Below are experts of layer 10 (counted from 0) of a mixture-of-experts language model. Rows are named router (the router's row for the expert) and show model dimensions 128-159. Each number is 500 + 40 x the weight over its row's rms, rounded and kept within 0 to 999. Numbers have three digits each.
After each expert's rows: a language model's description of what the expert responds to; "gets" lists some tokens that make up at least twice as much of what it gets as of all text. This comes from a sample of Wikipedia text that the model never trained on. Tokens count by the router's weight.

# expert 12
router:473560507501510466487444468519515503454519446543512448461538461554517402480497507506516503560499
It responds to: Commas, semicolons and clause links such as and, but, which, who or especially, placed between list items or clauses.
gets: ",", " and", ", and", ";", "),", " or"

# expert 33
router:469487546528475441575542450511537411473512566493473485453447573503489493433472522502467467590517
It responds to: Paragraph and line breaks, especially right after ==Early life== style section headings or at the ends of paragraphs and titles.
gets: "\n\n", "\n", ".", "==", " ==", "==="

# expert 51
router:477498520537480449539487516446489492440547456450524563490480492469472512534463533555545484538489
It responds to: Subject pronouns and verbs like he, it, was, is, often after commas, plus adjective openings like inc(redible), sup(ernatural).
gets: " was", " he", " He", " is", " It", " also"

# expert 16
router:461464474579481532519521481413536524543499523455545496599469482537587451509518511441481442436496
It responds to: First digit of a year after in, a comma or a table bar, such as in 1789, 1966, 1589–1594; also month names and early/late.
gets: "1", "2", "8", ",", ", ", "7"

# expert 42
router:624487542555511506470490503493419527465473470552482482520525506589496496470530517473475507511548
It responds to: Pieces of country, region and nationality names before -ia or -ian, such as Bul-gar-ian, E-ston-ia, Serb, Roman.
gets: "a", "i", "ia", "ian", "an", "o"

# expert 38
router:515482522561507490431513411462497506536474480453520578432540496527505436467613495528469572539482
It responds to: Lone lowercase or capital first letters that open a word, after "his" or "the", such as n(ephew), f(aith), b(alungan).
gets: " b", " f", " n", " N", " B", " m"

# expert 18
router:466453512506450551483455565476499492562470502427512499490506551482493454510452470548477491430548
It responds to: First pieces of words beginning with consonant clusters, such as cl(inical), sh(ot), fl(owers), sc, st, ph.
gets: " St", " sc", " Sh", " st", " cl", " sh"

# expert 39
router:518439439494498536479562497533521557487489575526550462542502531465442421561513481522454502489571
It responds to: Table markup and cell contents, such as |---| rows, numbers, units like km, kg and °E, and column headers like Points or Opponents.
gets: "\n", " |", "–", "0", "6", " km"

# expert 59
router:439461579423462543453522568474438526461523471421472515502507427516559531512482449541521503485489
It responds to: Hyphens, opening parentheses, quotes and dashes joining compound words or following numbers: three-story, quantum-optical, ISBN 2-02, and "(as".
gets: " (", "-", "–", ".", " \"", "/"

# expert 26
router:552482530487482441488470454518562470488470486470491469499453455522448456428492486444485496518556
It responds to: Paragraph breaks, newlines before list items, sentence-final periods, and == section heading markers such as ==See also==.
gets: "\n\n", "\n", ".", "==", "===", "="

# expert 46
router:512522525505508477424481471555436518434484532560526521551463507447478527550482460510475532519537
It responds to: Final syllables of non-English names of people, clubs and places, such as Jalawi, Saraburi, Tranmere, -ić, -kov, -awa, -ville.
gets: "i", "a", "o", "u", "an", "ar"

# expert 48
router:475588498442493501448535560511507548460511480541550533469508519602444443549493493413487492537487
It responds to: Stock phrases of article openings, census and album entries, such as ") is an", "was born", "per capita", "was released".
gets: " |", " was", " is", " The", " were", " is a"

# expert 23
router:496488473451516473522597501455442485523438477526475533501467505498506456491448540443501534549547
It responds to: Linking phrases after a subject that introduce a description, such as was a, is a, as a, plus table-row openings.
gets: "| ", " a", " was", " is", " as a", " is a"

# expert 32
router:433538537459499467522512479522406466441558421538470488457457529453484541443537507456508540476479
It responds to: Table cell separators, country codes and positions in sports tables (USA, JPN, MF), plus feat./featuring, "directed by", "known as".
gets: "=", "|", " by", " | \"", "-", ") |"

# expert 9
router:470450454566502450545501556504483462536458482489561532450524474445529470536524504562448417534439
It responds to: First fragments of split words, mostly verbs after to, and, was or who, such as s(ays), exp, vis(ited), gr, beh(ave).
gets: " s", " H", " l", " S", " h", " b"

# expert 4
router:496494543456563499445528524502558483539558551520466491494528521495461541449573489468415494491528
It responds to: Second pieces of split years and numbers after a leading digit in sports tables and lists, such as 2|007–08, 1|957, 7868|46; also list line breaks.
gets: "0", "\n", "015", "1", "4", "016"

# expert 6
router:500543481472524449463550494512516509476461503530490577524523550533529429512503489565512486586535
It responds to: Nationality and descriptive adjectives in biography openings (Italian composer, Spanish bishop), plus and, his, he in biographical prose.
gets: " and", "'s", ", and", " his", "ian", " He"

# expert 31
router:460495482467497437468453483502529524525503404482458473463581511486534503429509510553463491537505
It responds to: Line-initial dashes and colons that open infobox and taxonomy fields, such as - Location, - Born:, - Genus, - Order.
gets: "\n", "-", ":", " |", "|", ";"

# expert 61
router:523488471443468493485490506463437505538518554493601433519557540495489536523459547460501569508534
It responds to: Nouns naming institutions in citations, tables and lists, such as Institute, Museum, Ministry and University of, plus closing table pipes and parentheses.
gets: " |", ")", ",", ":", " |  |", ") |"

# expert 11
router:496472505468485486488534416545530532458531533513563540493542544536512426493459534470452473424491
It responds to: Final pieces of organization names, event titles and academic fields after "of": crystallography, smelting, Soccer, Britain, Festival, politician, librarian.
gets: ")", "ing", "\"", "ation", "s", "ers"

# expert 60
router:479528548472541522510542424472492542490528513541430521458471474464504523544428536549535519532479
It responds to: Quantity words and determiners before nouns, such as many, several, every(thing), some, various, a, the.
gets: "ing", " The", " the", " of", "The", " a"

# expert 10
router:494506514485514542495520495547536531495471592498557494465444537465561510584536510566505415524497
It responds to: Word-initial d or D pieces in ordinary text and tables, such as dance, dollar, dock, Draught; also heading markers == and ===, and other mid-word fragments.
gets: " d", " D", "==", " ==", " | D", "==="

# expert 14
router:488464447545446558456521501525508408493474445537481557459542479455514448514526523474490472447506
It responds to: Date and year contexts: "In" before a year, month names, digits opening years, birth-death dashes, table cells before numbers.
gets: ", ", "1", " in ", " ", "2", "–"

# expert 3
router:447458569482524446506450439435517458534420543504538483514492499482473518487468484518543497540544
It responds to: Sentence-ending periods, often fused with a word ending (es., ing., ".), plus closing == heading marks, in running prose.
gets: ".", "\n\n", "s.", ").", "==", "\"."

# expert 24
router:545441467467502440396517503499471476483584432552556498475506479552433503584506444456517511441484
It responds to: Pipe separators, closing parentheses and line breaks in wiki tables and stat lists, e.g. "(11) |", "|---|", "|  |".
gets: " |", "\n", ")", " |  |", " | ", ";"

# expert 25
router:526481502572490519593527459484477567468521543523460536504520463534472512520542469522550472519505
It responds to: Quantifiers, determiners and relative words in running prose, such as all, which, many, several, this, that, often after a preposition.
gets: " that", " all", " two", " which", " other", " one"

# expert 19
router:475532465452485525476531513467597462481535473459491483488558494498486488580516508489494544576565
It responds to: Spaces, separators and linking words directly before numbers in tables, coordinates and stat fields, such as population was, Density:, ″W /.
gets: " | ", " ", ") | ", ": ", " (", "; "

# expert 5
router:538489508486498475553468485527531540412531527426601480436520484506430465534493546483467462434509
It responds to: Plural nouns and plural suffixes closing a noun phrase, often sports or career nouns: appearances, titles, fixtures, members, players, mounds.
gets: ")", "s", "\"", "ers", "es", "ations"

# expert 41
router:480536488552482571492537579508542462535512566496543466510500541457577497465499510490477487434510
It responds to: Dashes, decimal points, cell separators and digits in score and statistics tables, plus capitalized second-word initials like Virginia Tech.
gets: "–", ".", " | ", "0", " T", "1"

# expert 22
router:491545472473466561452515486493573440493516523519563446459578532500472512498459468475429515506530
It responds to: Pipe separators and semicolons between cells in sports, election and astronomy tables, such as 6–4 | 135 and 4–3; 2–2.
gets: " | ", "| ", ") | ", "; ", " (", " |  | "

# expert 29
router:509479538563482467555519595468587478530575488488527490428474466465459534447455556570504516465504
It responds to: Plural and past-tense endings in prose (lands, men, made), and the blank line after species headings before Genus or Authority.
gets: "s", "es", "ed", "ers", "\n\n", "ing"

# expert 45
router:452483562544491459493556532426520466518484500460493446455506558481500504509474570474494554421533
It responds to: Slashes and numbers in review scores like 8/10, units like kHz, kg, cm, and word pieces beginning with h.
gets: " H", " h", " | ", "/", "–", " w"

# expert 56
router:508466474519502503543524465485562500557533488453513466511545456463566531451546512509437542453502
It responds to: Single initial letters h, t, p, H, M starting a word after "the" or adjectives, such as h(oles), t(ackle), M(aple).
gets: " H", " h", " t", " p", " P", " B"

# expert 27
router:520521494460514544469555445451530569459434546560571552539479494556470513534510424512482510538450
It responds to: Possessives, determiners and the adjectives after them, such as his, their, this, 's, political, academic, final, before nouns like career or season.
gets: "'s", " his", " the", " The", " their", " her"

# expert 35
router:546427573496528464523526518532442498527590538527541454486455515465531522479497440494484513461486
It responds to: Capital letters inside country codes and acronyms, mostly in sports tables, e.g. the R in GRE, SRB, URU, and BNP.
gets: " C", "R", "C", "S", "O", "N"

# expert 50
router:482565482508525518415454467582499511458559490512430516532413480514471466512485501477493524455451
It responds to: Prepositions and articles linking noun phrases, mostly "of the", "of", "in", "the", "by the", "between the", as in "capital of the".
gets: " of the", " of", " the", " in", " in the", " The"

# expert 17
router:542471467500465516445555499498547447519550543499527474579523550482496504585531527452468457533470
It responds to: Digit pieces inside years, dates, ISBNs, scores and table figures, e.g. the 954 of 1954, ISBN digits, 4,765 attendance.
gets: "0", "5", "4", "9", "3", "6"

# expert 55
router:570449477472565524452511482531518496505482493442501488518559498590429459457462547469493523565537
It responds to: Line breaks and pipe characters that end rows of markdown tables and lists, including |---|---| separator rows.
gets: "\n", " |", "|", "| ", "-", " |  |"

# expert 62
router:480485561467500502514517545454484415442529454424477435554459447495533550590479488454552501455461
It responds to: LaTeX and numeric formatting tokens: subscripts _{, backslashes, $, degrees, operators, parentheses and decimals within formulas and data tables.
gets: " | ", ".", " ", "–", "°", ":"